Weights of a small mixture-of-experts language model, trained from scratch on English Wikipedia: a softmax router.
Below are experts of layer 6 (counted from 0) of a mixture-of-experts language model. Rows are named router (the router's row for the expert), up (a neuron's input weights, with its number) and show model dimensions 0-223. Each number is 128 + 24 x the weight over its row's rms, rounded and kept within 0 to 255. Numbers have three digits each.
After each expert's rows: a language model's description of what the expert responds to. This comes from a sample of Wikipedia text that the model never trained on.

# expert 5
router:129133189156104175115144119174121160100132148136135149120166103135111094091128124115114148134116130172099183124142150158133160119130133131137172143127122124127105120154144116135129167123174089128097111095103131115167115126113146121133086089096131098076136164104112114113082174136161105124098130151138139108119078179139139092128142158078102125149110121155107135098079116152104078156071135116158123140131119128124139119128167141118141164099119164129139141133106138139076134109138138148094112134128090113103151166104133069121143136133128144104113123141110131111133138111112100127163066151129106174143153119136150146163091103170110129142122144144144126111108134152104115136148
up1:093114156136123135139142089122120157180107122155131150093112139114117137178130113171131111115112119138124114116134090138106167085123141158123086156128115140073126151151134130103136073151156122124135095120101170117091151138093108117092085142127128100115093098122177095092148135112147196096134134116117152145120139138116102124113142133078144154149128148155107152105092168134136151129116140143123149165159094139114145125166129129107127113161118143119098176099125129123151138142145094125120155140122141103152121057108163103143159128093113092090171132113140150151113119125140105166095078146125102109113140111098156162131112172106096132142120086141112130107174159130138137131151
up2:148107133145127092119166132140168106120123122125133143136154125117130144113082103127143150130108141125147142130149143142123125108138134139095083143164120116117074088132107154148149076132109156133130120110139125107110129115170150136137146125144132126155071129169148140062188098139132109103164139173150134105128081135097150141125135121130128108128106100140095145152099117132125174136125144144135138129114139068109150095135103103109141118118128122133110087062112136101118094146125131138126105127116123099116113114128138104080155134101141084122150132135142147172105104143215141191142122134129157127098171173141108117093093138091147115182122144143116173133103147129090121085119
Description: Clause-linking and, was. Conjunction and or verbs like was, were, began right after a comma or He/She in biographical narrative, e.g. and became.

# expert 21
router:121100118132114148125114163159123128109108094142102183132060149120128109154085162098134135138087121130118120125165083099143143176116116113124151111155114128160151098115088122108120162150096137114110131100167104135160109107176098149161129114105133136160125146186109131082170133103121153130136082172166116121138129099121148149132139134111158121145160153110108083163137124102139122173127134091117125141111119128134163134098124146120135128120134110128154100109130143124124117168127128104101173174136125113107144158126124159138175131183112119104179077108177130101139102120149136135122103127114140122150114171106113153110115145079151149122148107153113091150108180135123096151148
up0:160129150106138120089066149097118106181132136097106122123125141125139119122151131130119106159095124152162116148086127141108097116160106130128129120188131149133098123119113129114145144168162157129161143145118147135147087109098075130147157110141153103092176149156149146168117134117138137129165135142149119168137168156099151098172127083104158160123141144109123058132111112104140089122111095127139133126115095086133128116176155103091132152126122097144087143144118107137117115143144100096150125144139143133144130168141138187124094089125100130139149138143111115133116116089129067085111102117142122101158108146136131136147088138131097115091150151092113164109140160164142152141113
up1:141133146110107126124126144132132146146150113158106137129124088162148110075140173153107164138151123108150112154108099133100116166135110155117131139148132114135186111166150136109144127138127094127129148173138133163114125135165171135153116140130114145147139147123114117088122138110101137120136099139096125128153170154130159128145151109152096125158149123119073145132131147077140109098111167122098117122141171107125093103144126140127128087126161120099108104098155078076159092110130119162127105123173129123127142125103130134161120117122137109150121141157139197114138099089122127108153095128157145160125090084098088104066130141086150144076153143090116190157116099140136118088137
Description: Final digits of numbers. Last digit or number piece, often closing a year or score before a pipe, such as 198|8, 189|6, -13.

# expert 22
router:135134098178121122152133143150115157153146131155086099110139112070167080130150110112118137162118097127146124117105122115115089144117180083123136136154156111124106110110112125108122092130164145099151156119160130105123144151111111135152137132152126095082156131151165158123169182105135153136169132174126160135139110113120150140143122141105102130098151156095161105152115084106134114199133143105121116157166092123113122106116141132131125132133103101095139106099089131176155119141117132151129125137086144150152109120117140120136101158085102128132119112117111119127073136124152116122066151098121135142151109092089126126168103182155156125111088136098143111118121130135160164105083
up0:136103109123092112163131168107127062157110105124115152130157127147149111133142117165134121135100117129113148155131194097062161141151097065111125112134104098118135106111168097092159090146146133109100087152130141154102083138157162087196111145113138143113125123102116134136135097112116126167086173138152139124105140157137125108111123102186156160132133137128141150179154095141118107166107137115133137157122115137142146113138142133103127114125108125140120155154090102124116139109083102098149162133202142110103163093113112100147136127152147120132135152117147134158130136129124133116107160109127167150127111094169137140111165090130134145109126135108119177155132134117150122116132
up1:159105112143106129104121124159144112114158136153084067095146110122136100103100105148122103107092077128121140129123145107091151159114141118140169142135163136144146090128141153158073141102087138097136138168143097124109130129137120143137112121114113181113118138112116127142147146130113135093141139143121158116141148150118123132146141130145123139126169145106121084135145135048158121138168170123107099136141174094150100154129108118093180130121123118146179085098101127165104113128139157157132136107132123142145112115082118107157106131087112069122101060120137167141146134106153156141135140159125129128154111161143082152178135149112159104139086143129116163120107113141157129144156
Description: Table cell separators. Pipe separators between cells in filmography and episode tables, and abbreviations or name fragments like Inc, Jr, Ave, Ltd.

# expert 11
router:117095139135156129123145112098120137130118131131127128135131147123115123169121134171127153132134183123110108127167129144144089135172115103119166122145117147120089156160141142133118125191147138154131118116136160148160124136080096083142143131160125150130094100133117168131142125075124115118102145124133121120131143112110117133085092134117144152073093110155161191150129125066106131107133110167109150093118131135126115092103132074109116116056122146115153138099104139147167087138130094127084160147118139122136168151135159149144146153118111094154162145136138096143119130151116129120148132068157063153095154132121127148153128129143114113163161110130156103078160132113155155150147
up0:128098167130157131116169090115096119096142125114165141122111057085116103113129185112135164108139154133100094150118168118167133146114075120129131131133144146086142173144115135150153174141150121148097155112126140123136143076082125109144121131154187098108118128142119110131087146099120100155142135099112088140112159147088142107116135122111131122136121112137160170128144147119130140071095107138156131118091115133129141125122169121088101117131138149123121112161105136147135114129174123130124159143173107141143152153165153127098171140091108154107129152139113154142113122131180104135160095142143108130101116082165098114170118090137095134102128090102084144132116109132150100133147
up1:133156145152101096115144125123149142127109131081127101102118087194182130142147163128151139159130165129118145174119124119126099171112129100101125121137130134101157118123129148104137122143158116124067153144137115157134178139140137115112079107114106143138118100137102151120105139150151148127110148135129131123091114131140090132089094123154125146142101089133105141131087106082112106163135119095153128114124105120092122157156170148134105129138140159118087077103084150130138126130083121153090160087095074157146153141124139078143149160136129122119135122161138151143170156148169113143141150121140152123155140116138115084138139135067173110137152087132151108175086122139137129114155
Description: Capitalized word-initial pieces. Single capital letters or first fragments of capitalized names, often opening a sentence or list item, such as B(ussy), Char(izard), L(one).

# expert 10
router:122113129119133153144154134188065114139123188079120128143126141070132144128098140100123097121157135144108137112130158114158121148116149109146131112159099131097110140140096139122143128150082125152144149123095119133114158134120165104153106120124140138125115149118114117128130100149095113120129144101124134149129132118140143126150118094087142099168077069100156108088132113166159139116075133087131117106085140135133148153093139142153078136111139172069147109146155125129118117145172111114152113165138144153099113099160119101113178127164093138111135129129136096126165146110120143127136118133145140123101146091151103100167131165162152114055141120113125135118116126177182123121163
up0:149115152123110096098142116150092094128137198100138162151164134107092142091131143100123125136135152132134122128131172132171143083159108130161100133103104141089103164116111132149159151127163160173147141144142097094130153063078159107112117149097129122128123112120099105192132117153141132147159151120132088170129086140151125114132144113094140113110111076142160139125107133119179150133119107140128113128097102127087148153082160142106093139120119156124105122138132097150092120091172133100149122127158167134156109132153168093089114159137082163119126151146118139110159132119117148129117114104123118108119155128137117135136106101114113145120133132100099135140096161081164125095137
up1:105110136166143124120155145075121117116123132122113124096162143109093113139114114158138166094129097119136086082130118127150131152144124154092148074161127163107105114137119143144162141108108130136154120164093156145093143086105147119107096153118143152140091130115155117100132164086140098141118139073132139136126148129151133111161150091128138068157135105134112122123115134108123139083096162119167115132084139177126169161145129101109120139109123143138117165134088105142129138153128174086132145160163157110130075144127135134137188117116112133134130150158150103167133132146106104154149112130113124147123120153092136113076143114109097116158116103144111105120178176098171077116119
Description: Clause-subject pronouns. Pronouns and relativizers opening a clause before its verb, such as that, which, it, they, he, this, who.

# expert 16
router:143104202112119094141107131114150120135120080135128141092142163106161150127195125123145151176179147153162145139129112126140130159145138123209126121130148124130122112126078147136100093117137149110148202114118106144146116124071152161149108130114137162133131118107127130125130115147156114110137147139130117117136082072141102138132106090158138097140125167107137165080131113104116127149151126108113137129120136144140155146132122131130126119117135174111131122116161139122094156185111122132137108077108151161144097100126108141134100134116095154106096118102106159113125144114124132099095129037130122134170108105138139127132123107136149130145140114111154120104157128170100113120081
up0:179143158130126102109153164136106111161134154143096146143147105138177129121128115123127142166197137159100111116105126153116153131116167123120103104137138133121102122113128105134125152154137083137096123103169132105160144128102142134138147150109121085082126131120126111105133130137171091147091130140122135157135117136125097099164087109109136160177103141130118114102122123092152110139105127140117131141100129140118118123148115119119107130097142151122106113133107135164098092135140068120096096134125134101118146176140173152115138133129153106091062147110146135161118130048130092075133076142135131157153089123173159116098137116124055164126137186111139132111120132136126129137157
up1:094107092091112154153151125127148112179168115161107133070156118111147156106092155154098087150151092137161127122119131147136118168076128099184175107093130146120173105102114118131118138127163134170153119091139148138149166119104118116158077147121116173119093106157116136126146121169092139116155149129153102117116112097130117130193117142159134139160130174137091059130119108121092153120129159139105125103114107106132123106105157122147135144123134108151153106133164149185126161132100122101105158077118181110133118120132119159143141122144117156097116158160124144113102173096133124158130117101115122146115127131103136117127132146093142110134116104103127119156119122139111122120111
Description: Compound and suffix pieces. Nouns inside hyphenated compounds or closing a word, such as full-time, sixteen-year, mid, post, century, touchdown.

# expert 3
router:110132094151145140117113139080135144129153100150178094151128108140131169158160115162113122149118131139137107092112137115129143145133122118137133106132125111136110147141113102158080118135141161118116146103120130139128074140118152128150147120154109080132110107076162168147111083120130135122119109124097113148116144093125125165111072105141143137100110123145132114153120174129066152102156106116138158132161172105122101142122141107119120178144129132096162137119112122119153105120129106088121131098063127134122153152147168119141145143145176153128129131071100062174117100153108128163095149122146145150142093143139172117096107151118129138150158106154161141104133164112093144124062
up0:124170164153123119153136112135100116077098091141120140107107117143158097139125161162154143117103160142123124138126078101124161113156127132164105131115154144156126131127149139157118122091152090102121040132164114136117169089079153147103147158130119136143164134117137152188161120128125132176106127109126151120147085128146121143122146159161161141131139124127129127114141134104123089099104127133172116097187147166129129124108125094147139102106168105108139141099132138137162143162162145118139162164150144087154145165098174095145100148130144120117140120164154112102135169136111140106101089147123104134119157094115083162140149115128152110082130154102126148132125128111134122131082
up1:143143167143111178118134150098102123093144178134106132051118152156114119132123161140141109103100146091133137143165170129109144102091120149112137156106116122125122173151161174128134153133097078124139111131130121096101151127107147110160132163168138148121108107121131099158119137108096125140124115105128119087104097083128136142125140103133124212150129121112174170100116128126127125124090131136172084135104144142124143080140126147140124156110140146097139152121117125103113142133133132120187139111131096105145123119119161078109121124151092140170123141111123113098134135111124157128135082131131095104126128141128096110156110150193162095084139143131091130096113086144164096114152
Description: Abbreviations and foreign script. Short capitalized abbreviations and codes in lists and tables, plus byte pieces of non-Latin script, such as DR, TE, CV, ドロシー.

# expert 29
router:088141102128102126124123173091153136121112119163144128141135136151157106128124116122108112147112126091123134142127103133169112140136125106099097121118118094172121149109115061146083144125138183160147147101145132152122137168119115159148134153162116082150112100175166172092134085080106144114123150134125162135127149123107152122129100188125125124133070129133126099103134179129102154147158125137111175142157113104124132122127130110154128154119105135122138118118187118158130128133136091145135113091106140088088167138147125158145154137147173147135080079117117099151146110104126159144125123140104126142079141091135122132076069137141123160154146139154113110126118122099145162155099
up1:110116125079137151104094149096141129097179075114119162137145112143161131109141129142090138141132121173136110112115145143147114145097120129113115160143103131112146119115094171118144133109156136128131104146123118127125143152163154155151125170128119132134117109166116088131142114097132120143099156111158140129121119075103082120098131125105106154176127128168099122133117141139175142068107148096156157096133076172090124136127122108136134166165147116153117129149092085117112164093164141070114117122155157101143126116134138172126141116140121092121083098113143143160133123074125116113148128111105122157121100170156117179105138126123097130116151135069153166148130108115070139129146
up2:098143113165145133089153133140156168111136155127164138107142092154142140109088101149169101112147145128156139136083089146116107163046105144141110139109137104144153130127118095115168139168112164156150184139107105182123134103147113169135140153110148102098123156111154084130133155134105155147132141129121122161141128112131139117103113111143115103158119114103099096095147114138120087151128124127145143108119128162138116166134144131118104111102110122129149131102127143167130164161125115069105172113077088145136087142134144127109177154112127065118127105105141121115132164168164120109132130125120169139143106160155119118075120126120173129088148085128154131128137131136131109127100
Description: Quantifiers and list breaks. Quantity words after of or by, such as all, both, several, three, and line breaks ending cast-list entries.

# expert 37
router:092163090114139115178116119124106156142135124159111117152147111112134133127126115142113124176116124102117116122098143142091131136089113109140128096123120164160148129141143145120108111093123145145150145157114112145104116075079165141142105157135135111110132105129134102118200141116126083142110181190183144182143129121188076075141109127123139130138174135124137137098117109147143152164132124154104100126164136121154144152122151154126117156127109100117114109116125150174147123163123135118155157112105159141085105117149100125166111089139149140132096149127106097104109122127161095112074177134134144119157125078151122171141101091107104126151127110137109117124120108141106086153113
up1:137114133075122153137074124126123149140151159133094120131108114151111090127105079105130128118139127161136111147138122143107161151099069128165178095187127146088158098123144141139131159125110108150159168191127137136125170109104124096098111128110172132133125111105074164130105115156090105084122142159116143140113145123153113082157161155087163129111163120118129135125094112124155126095134165119129118107147081115129141104096115109085071184125132120110152099138165143127154100152095142138132132131145120126174135115134099121151127110152144141113102161115138131128166136109102087115108139140144113138110126132166088134117123109134107167154126090136167153121138105124128127142173
up2:114142094141119129152172125149126124139159133125150145171163210111118161137129126126138144136132145114130125105130145174099134182173105113112102123096104156091105133158125157096138140128096141112129142166127144114164142075133139137110133143131130099086149086122125117140164139173109157156132110086110139097131135085136099112158164151107099113142114155144149189083108100150150132112125131159170110154099110134116139100160145114131129128142114180126110083094166136102114134093099064147133128109130129096112146075115122117132172138104121122134129121123098184151092136106128136153115139137091109116115109154135139172141115163123132090136124107130104118139131156148140123124081
Description: Music release context. Words about albums and songs, such as album, song, released, and opening quote marks or words inside song titles, like My, You.

# expert 8
router:086128098090117128146102155080150139159115133164148126127094163157105120162099128110136163167138114112095116110102111133129130158087119132138087162168152106125127104116130112092088150092115141141103124099153119132142092097149099118150168106182051115126133134097149167125087089107147168114161150149115136128157103103089174154117108144167132074105103143165153097133146121140109159130131115127096132129134138108111132117128144113141156170140129103105155092091140135104117118141121093118109166130135131125120178128138153166151128164132168160147141085117124100155120103170111141121107164106138137123109129094144135137111095162124151131118150125146157098132105128118148166152112
up0:154147104154163170158128161139103141089148088105065146112147172158120139170171111118115146141108141175135125129122152154093131132123155158152146109132136143117111132140105174148109160133114139142118088172154139090144101141110128129153088162104147131145117068126160105170152160107108095109103099094104114149122115129123126104117125115096140177124110111106117163128103074142116155076125138162110127117137144121117116146132118142134121108120139119095131121141115131087145163143160116121137150110130110130137129121091140128104198116122132104137129118092138104133115138089123084119123113085131102085183078175097154104162154149150152151151122148126087106127103138125098133111147
up1:119121169164169099140116104186153142145146141133134109105146081085086126125138124113107133109136107145163097098138124130131183080107128186117099161143136143106122151115150112092091084172127131102123154146139136172127147137106089146096126146145144146115136120156120090091140155104125138163169133133112104163103116096106138101138137159143131085124108098121136125116157128117132090144073107129174150111132131186116137080122111091075119129159112118111130162134133105126080167143140154161135156099099110183110132134153126112106180101140115115106133147121102119103134123116142090135123123115121120108142173097168133134161138135159136136151124115124137118143151134113146093159099
Description: Closing quotes and parentheses. Closing quotation marks, brackets and parentheses ending titles or abbreviations in lists and tables, plus year pieces like 201.

# expert 6
router:149146166084116117102110139138112114132156165091148155150120191161131120100159143067150130119088112132147139154176095144132109170105144127110125081127157155144103085100172142171150141153109091079126103151134124127122128122142137152130080117078156158124132122103089154126109102169149126130136089119163149130140125118153132143130149114122145172174125121146111179125133116095131136148140147174148166150121110138132120140180107121101125107183180158138147146134085143062091106133108144133148137156159116109113132145085108104156118091128146108130106105113134136105117121126100126145122133135090107122134108169115132109110107124072103139142118121126121115137120117114096137121110
up3:127149160197134142108123141119137092129107122099151119144180106121110147126144161135126133097133154112181143102128135141132105147073128138094081115100139110108157122100141124123154142121081102110122085158122117130114119107138144120110094095092133127151127167132086149133155122102163088116136118121139087097143109144127105100114142153082053100112150162085167160096124136126082130134128110085134144078161131113163160113119103160139154115111175190154147120134116092138097156165135142137119138141116153137166143130157127095130149102128146144122137119154129146163128114116107134182105099151116120094129167131138137128148170129140147156131140120106147151110165163142140145143140
up4:131113120136125128169091089111150147132128126107130131136147112147157113100115135153156082144106095107152101171173076109099156094165146160094129119133138100135127092158130130121090105092147154145127112112104118135133150110153133127131128077130145165144113132192115120093129120137128134118160161136144115061153129182127107119149124134114126107155137108119112150158112130122152111157087156154120097136154157149160106122162118173074134112142141080132095142167099124079177096114109085126109098152122114160112108126122122160127126153135126115146105111116141145143130166122117141174109146157117133117079129139120144151099145137175143096115147123136152184101105139110157113077120
Description: Section headings, infobox values. Closing == and === of wiki section headings like ==Honours==, digits in years, and values in infobox lines like Country: Russia.

# expert 40
router:100138085127102145134118169102126165154174132129145124153133108183181118145109127115141168157106094118105142121087142129128120136095106131142100154119168103170143097114131091099075123151124173106150105117143130118120126145116106098151141101170093101117128144151145142125096158116126097103149141141123141119154142137113138171128114083172084174118119122125118089139127105123117126159138141136075154146146166131138107125170086121126196131092133086102136107138121145131126089129141082124110160142092111098111127133103132110117141165132169166130149091160121128120167129092143123134128139131166148125141139143129153129087084109108106164132162115149185125109124118123165144138099
up0:162130125173103165121104158170085159127153177104121134123153157110102100103122146130136137097131097197144172149135159138141128095143157108156125093102136163130144100132096165144151158119060137132143133139166101097146146117160098154146146140126185129068151163147099118124111138101122120146115114100146182085183108158120132098119159128117104131109135124123124157085121086155133110157110120093144134136121137162125168140128154153114140148129131116115112115148148134125116142152136176129140158158114095124123127112143118103153106136111115119092120109128126116119134103102108145100129113146093116140101138147127125092133122108118114089063117155120081198102128121142146124109121
up1:103091153120137125112142160167113131132137081088153111148099126143141100122171115120145149176126144128130168176108129124110156111118133163110149123190183149106128138118126166141149080119083121154106133140100129117142110139161136126077125150113144111149122124121097101120143150149144077136137114140147103141156121146107108125077129120151137128158130124109111145124098166134110085078149178125137092136156139131134139117151108194089116104142145123102094099108125106148090141189154095125125157125121071141113131129116121112167141131107122136112132109144154125106128102077149123179143129084117135108158137141123118125088143080127079168129147140091125142161147109120111104143147
Description: Separators in credits and tables. En dashes, pipes and colons separating fields in track listings, personnel credits and tables, as in Brad Duncan – guitars.

# expert 13
router:122131120121132125110103110124150157150127115126151105124076074138124131094058134177154124099106127142131126153124119154125120162131116116098141164113146126113130164130160125134110126159167112143080178097153111123135136123133109127095119121136124106101106136122107140128125109085057123136103116141127094156132126148105160136154087169142134164148137166140163103122148200076117127071139151122135116109123175108118093126100158118135128111115153143126144124095114153131108112108126097108109127163167139158104160119097140139133167143089119124202132143162073130168114139110159122179143133128139156115101109106123108159147135129088171131136146156135128142175149140125110115124147
up4:132160152120147142165125129128073143139121173093120146106086115157139132115118105121137142169168131152101102130145080102109130151138154091150125077101168111135125123136138148128143148109137091186125175133117131108134141127166129152084151149101113124124121109115127125178124118141122138160109144147183130087136114072129123165138160105187152146140145128141096132077129114128169111140110138124146116099146117113115106119145115123144126115119103134128165164076132100109135115120113121147144128105155118107112177110098116094062116145140103143127115098121125142133114146098138157115177116151120087098163082157126099115124140132126169176169120111168148136140112166140075125114133
up5:126140140111119121160140113115174140117104128154121164125127175154139158132130173123095113180159096097118142117159151079130130154115132138089131065119100088152095127139140094115127132128083160109136113142117129124091107147138116111139161144146136159139141131099152106177125096128103139110111111141123176119079109176131092117116102092150117142166107150142142157151143127136123154160112131110131130102147120149117151084132114132124108160118135091122095114122117094094126118101112129094118115136128106147144172178143117140108118091144182158098096138194119090139132142116101083128081116146104146146102165095171122136166131090110128079129140103175150126135126094129106140130138
Description: Personal names and initials. Common English first names and the period after initials in personal names, such as John, George, G., H. J.

# expert 25
router:075156107123090127143134150116123123146131134124155096156126079153125137157101106119144132135153177093132156132118131110153098144155148120146087124111132080172072115113130086102114113093122120092167166123166126142084101166171147097140169156184109107148112084089158114097088109129156140116147152182092167109127180123119118176146110102130117160114099120149143088163145102151125135144188126125114127115157149115106122139138113105171136144119155104087119128107124128112116098154116121103101145167114136095134125117120165131129168132133119144127115102149132133172145129141127140119089140128132153123133101128094151136125134098148123156125115165141139121097106126118097129135077
up0:113120121145135183128207107102137149169107128190101127137196089140133157134181117112157134130102118196131109123108107128114110137170139120126095103160097161103115131118133107137111080136107106088094121125089122106137136151113157109115133151100117160125094167111089140133127109133124124128109142137137085151121136176111142131141111154158138095124118104147104123105144083147117111145102149181094072098091115146148101159142143120138141120131158074148111106144098133138136135117134108153117100111120111125168132113130127175142120139121135137125164152159140113114133162126166117103118137101098118100157142104152115117119137145101110147088138080104158150097105136133137126155159
up1:117140100153127139111113165145104114160161154133110176146125131103134147126169118114119101104100124147152174140116138107131148138117165125138099141134127110090118171103119118180147128118117094115183116121172110124129150191141103097137163138139122120145143051145152138160144152127097120117086138157113167138083139120147150157115125139130153123132119151097107119138112108116175128182096149131164172157142088147159113152115137134100122155118182098145121120118113144127113130160117146136153138131141111191167104142144116109136137115107114108130119130149111160126154106129147140131137135114108056138111106161101114138178120143128082096076097132092103145121109103149132142083111
Description: Apostrophes and word endings. Apostrophes in possessives and contractions (can't, John Wesley's), quote marks, and final word pieces before punctuation, such as Council, vote.

# expert 41
router:102134116129106126146071162104147164103098137132161112099101136136125142152091103165108140157109128101108133128150089105147097165137152092142133133148135112140125120101115142118065107119108155110146137103165112153146116138137128114098166111146129101127103162119132144107114131131149139098141137165159137145145132101088150176135101142139099165116102166142144075174137116116093131136162129096111177134138140114095123154135109106150168111096161112113141101074132172130119138160116139100113161137089162102140143136124172150147137142129132159147156098129100082131118082167104129157143136151122133144071099104166117133089107142125158137152143115140133081144138142110103127162069
up1:119146148127119162109138104109132096156147180091165165121157142079129093092167129131141088172144109151124153182109138127117135132105141087147119107150074141145146130118140123135116151088104154135145097094112133147178144116139121152127102085073135156139137124149115075113130114120163099109129159082129135126119128186148132119141133100098121053138137154110085132116125129078133171153129103143134126148100131082129138149116144123130161101132096126134087127148085117143151131129139169119141142163130145071092088174124099107130132146160133103089140138122138164103147116113136131090143109107128136154173113138102116108144130137093149102110130142098148127140129122146139158105132
up2:133102134102169097160151137133099101146128181137086157087148124113107134133147097140155107108139136139139170129145083096082158076149192135134138138118154147146149130104126156144116137157134121121126139107148092100121132147158112121082109150112120126111148111135122131124167139100173117160128141101101120133083147161124118150148139150136108122081154123124137131119104088148161107125101122120093147117130150128069167108102105145130139105100094132122098106134119128096104170116161155103107143042178150129151084113133157120117148089118128114138118113139103128110130083135141127110142153123153112166128127162153118100091184098095113146100139096129153127129133135121113097131174
Description: Non-Latin script pieces. Byte pieces of Japanese, Hebrew and other non-Latin characters, plus odd word fragments and number pieces in code-like strings.

# expert 14
router:138115103123119130151102105145142138152129125175125108116093114105118114111065111113149163127081095119131119140137117146123119181100117129089115142158137170090149141153077144114093148151123156083126145098138155133168143094159145154137133107109151164151112159109137162075160143089129116147127107111102121138134133158098124151144102106150131114129125166125137117146156125140116135123122119157104161175129146108110116129102132102161114097124148129140145111130149138117109127170135151120109177112097104138108140130079128154190143151131130117132106106162111155137109149098138149159136144155144157112109072088159105128119080123069111163128140129165157126194087089148111137148158
up0:145156123150141138177123126089131132122079108145136107128158170152129131165175120150160124114207146126130171136096143137131102172140179100103099119155107131112141130122120124128085098117152115138094112145098133114130124132091149158148108135116107162117125163135167147115119123116116138146087131108100127149091135151111107141149118160183138117147137175099102185116099142079120164107132122138112148107139149105112146133133122132090095123136132158123095130123101108070153125150153095153128087070128118179136139128120121150138121138104145150135133190127131176113107123135115153109132126166120125140121111082096153182141135130157134128116142135147138125133180098083108142115100
up1:141151130166162171180157129127132167141124113123153144134120119168129141096078152153130114078074130158111132129115147108173062108134137144119102142110159128110111141143103159157146175134071096114116119121123100072140155098145162139145145149106109134104099145137109151133111127143159145132120151121139083134114131153111165167118133134158080100139098098124097138115096136126136123086128131093152150154091128139162133105119112129107128145104155153153134155145096097113111129140139141155104180175134115138133122156125133119120183132121128105073142136172102166122125145148130148111126088120141101122106085137137112116158155126154110109165115141160150151159108080096143140149102
Description: Surnames and name endings. Surnames and final pieces of personal or organization names, often title headings like = Nate Hawkins =, Johnson, Smith, Club.

# expert 20
router:119106156147125085115126135087122135127125134096079156097151090165129140129086139162142097095128146116146162130148139138148152095122130141131095123172123126122129138132088163098135120097111145161089121159133146136102158165111127148096137181125142109087152123111136158138153136106126131133138085105083152163131149123155164120139128116148120102135151144128077103133109157120154172116140137150136073143077126152112118084088116119109159129135163073131134084164102131130168098095164167132158164179147118109147151145147111134130154092110085140107154119152120108148110117100116162135111150103134151154120134129147111124116151096163113142196102114137139135125091099098129149131153
up4:097142187096166119109166104167154146154087118138134124104182153122125113091114109114117137105130125078117106111112162154111102145125144133106095114129152122125097147084099168147105092144109139167084111128139126090066161174167125169176063114148153128132108128113122145109151160104112099082147142129121117140119133134134110104116148129096139110140139116107118146134168102139131148127121094139153110108105167109149099139111117118103124080147082141153130159145128148092101118119130105126129112091165110150136089169132136114149113117140138171102127098140115152135099151185119129132150119134114133157104111173140120143099162115143052139140120125137120158136139119139142130149109
up5:158138110115126132130174122156115107155088126106118144119075123162118155167125131145126137068131142100124111084110129131132146075143129099140133128129137140101115173168163159096114145133179125130123207133156117114077132085098154090084150142149065142112119111103126152169102119104102143120152131096111137163137104120120101135145134118117122159146139115183118166107145129121174153091134134121124144134120123121139153128088140077123089119122141083142125126159110123104144124088170137137137108143159159102137112136114131164093115172107122119142118108130134181117103156100137160151152083132146137105102138147138103157137155120137166130148136130152126132128120153104178135089137
Description: Linking verbs and prepositions. Copulas and relational words after a subject or comma, such as is, was, as, by, with, including, under.

# expert 23
router:151118134161205117161148121141114114123140129132135150141123148126139125138171116106123105109112103085167144135114065140158126150148068127099126101120125174161193140128144137167108158091127078150120086127157102127096166144118093110154130103110127093077095128126129115154130167083159144160090154100149095085126136168155133120140130129105140143110138133093147120133101171155137133123107134095104126147112150141138132128182127114156136178119161136136122111160131140116167128126132159148126068172164113102107097125110125134111102119097143116150156129104142122132125122162129122128109116148118099129106137151106115130157119101149071179115126143144100111131140140136143143085124
up3:092113087131108146114123124099123090147145117129135166144149152087131104088109110105145145185124159126136135116125155146153117120145095114093113113092081155140112140149124135130111124115178157139142112117126093107136098096112132152164118135132109136118103156122106114132153095125133125095152149115142127113100154138121150115103155136067119126145141152118136167127150159114128129103095120130146121089093103114140188136154088120121141149137149149129122141080122157126095119106107147144171106109169141129094134149138086078100141118189136127119137117107089188197099155109103100133112141100101160155119151173103158134127129153121094100133132120113151145077174153122146153171143
up4:135119161117168158122127151148091138207119080122085103116130116110111075121131143129126099149150102100119155191097115126096134131135143149140130109115170148152135098129144127135138149130104106111147067167128105124148126149129152133117110122124110080129080124122109149129147124141135097132135130096127128124135119122137077144151134092135116112156128157100113146125116090106121091139126154127142120108115149113123111137132091147131121143164129129148120105177122123088137179129081131156139060135149103166099141129094114133167107115120170101111159182150180122122139146073134155069120172105159086155132148151127127131113110119149122111136146175123141121146154111127117177107136
Description: Dates and parentheses. Opening parentheses, "born", "in", month names and the comma after a day, mostly in biographical birth dates like (born June 19, 1961).

# expert 27
router:127117115091115122099127127137162113152130130182173111168119108140111120122126151126117089100073117133145153112104161120122133124160149121133171168170075150106126137108149115123125104164129159130132106121070151132154126157146094106112160081111130111173160097144130129133135109105103084089149103133118108107123118187119120117115126125119121127090126140154135182125149167135089155097166101149167146102134156110172118100146131108113121112117089136139098111132142140149158126120111163122127144100120145123113145141092104112145113096055121113171106170144161108111124129153168131171158123129097096186106130140117148113117123108104155096139105133114157097108120110102089111132138
up0:106116142113140134132143110145133085140121135125100141151118135176132165127171129138127135161112187151131172107182134151145102133157133191092157135113110125122177108119172134094118095127151128117094123113132118202123161141088118103118109120096129146140166125099115112175136155128138173138136104146147131114130078133091123123193124105087121149117150151149127135086095152130133142123138083137132138085123171174140118100154142139105121102135127113142133155152165085099131143152122149073160122102133135151119162098135104102153086138109142121124134159115105128114129114148096130150123145059116117133131129116128153123159127113112154128127156158123132136178138160152079109133121
up1:132136113139096091121146127147084144169101115150119143117123211146134114121106141135130121126150150147128117104095124096155142110093153138185163123159093125128137142125125098152134127129103109120159160144146145129147170130154170121134083125109128155095134123143131140167127116124143139146121137155093127141155133131115098182134138134117122150106099106162098122121132053120102155148131100123128132113174116168155135099142140123111096109137078086124083124141144140137133071070113088144134137126103153122120094111159116116120116136139093098107132193155144138124086174169173085149101112148149142144141098096142129147163165096108160155165138124137133112116108109123141123150124
Description: Place name parts. Parts of place names, usually the first word of compound names or suffixes, such as New Mexico, North Carolina, Los, San, Hertford-shire.

# expert 46
router:136085098146133139124088138161142155131093122137133121138131133144141151138102160141138109147105088114107140095127149132117129158120140121105158155147127116148133113169150168101086092102074106102135135110121126151153133136172128164146169115155140172164144159150128122098153119100099150096129119119113118126120155142130145138158112139181090092117141152130150087133152115152068208147122138132108146110127111099126137098099096134158129117122118110128146106071150146161112147162147095097137173091078154105102136103110141144148165159097076137131125110099142094138147094106121105165143145176124155086151114116137126126140113150105162121106120159089151112111137106135102130144149
up0:096130162114120181115119169082172087080102133117134166087090126123133114102110156155104136154118145143091108095107098124110128109088135144160119113168081138114154146119121146100119140161161100129104112112155135150164132137121151119131146134140130159124149089093132107123130193159152111156124112117163157149129092096163169111109116088128117152122138101101159141110134169123100139135104124143133147140087123139128099133138129129151140128124136092121143115130142122129111104120096115131132094153109104137126129154141175142072079135110060132119132103108085084171116158104144127102182098121149109078102151139145136131138123185130170115151158136125104120134131141124152143109139
up1:158132111113165175148145141097148094126106084180133110145122097151159106105138131163141113084095124117093148120167119117154134140107171132118108156085146150107157135119121142107123127151128092102143159138081131129131139102115164109118120160156125134141141132068136129141105156131109111137122155096185114150119107117132090100164101159111130162147140132153124129098086115132149111084104093152160148135161159127163100116148106117117119133112123127083092087110143121134116133144105161134137158152111136129124114114093148106145171102086109070102137134150125132109106154121133150149150159164117110093149115113154106150146175178111124111151177159133103169076104108139143146122140
Description: Word-final pieces before space. Final fragments or whole last words of nouns and names before a space, like harmon-ium, megaspor-e, Congress, atmosphere, Institute.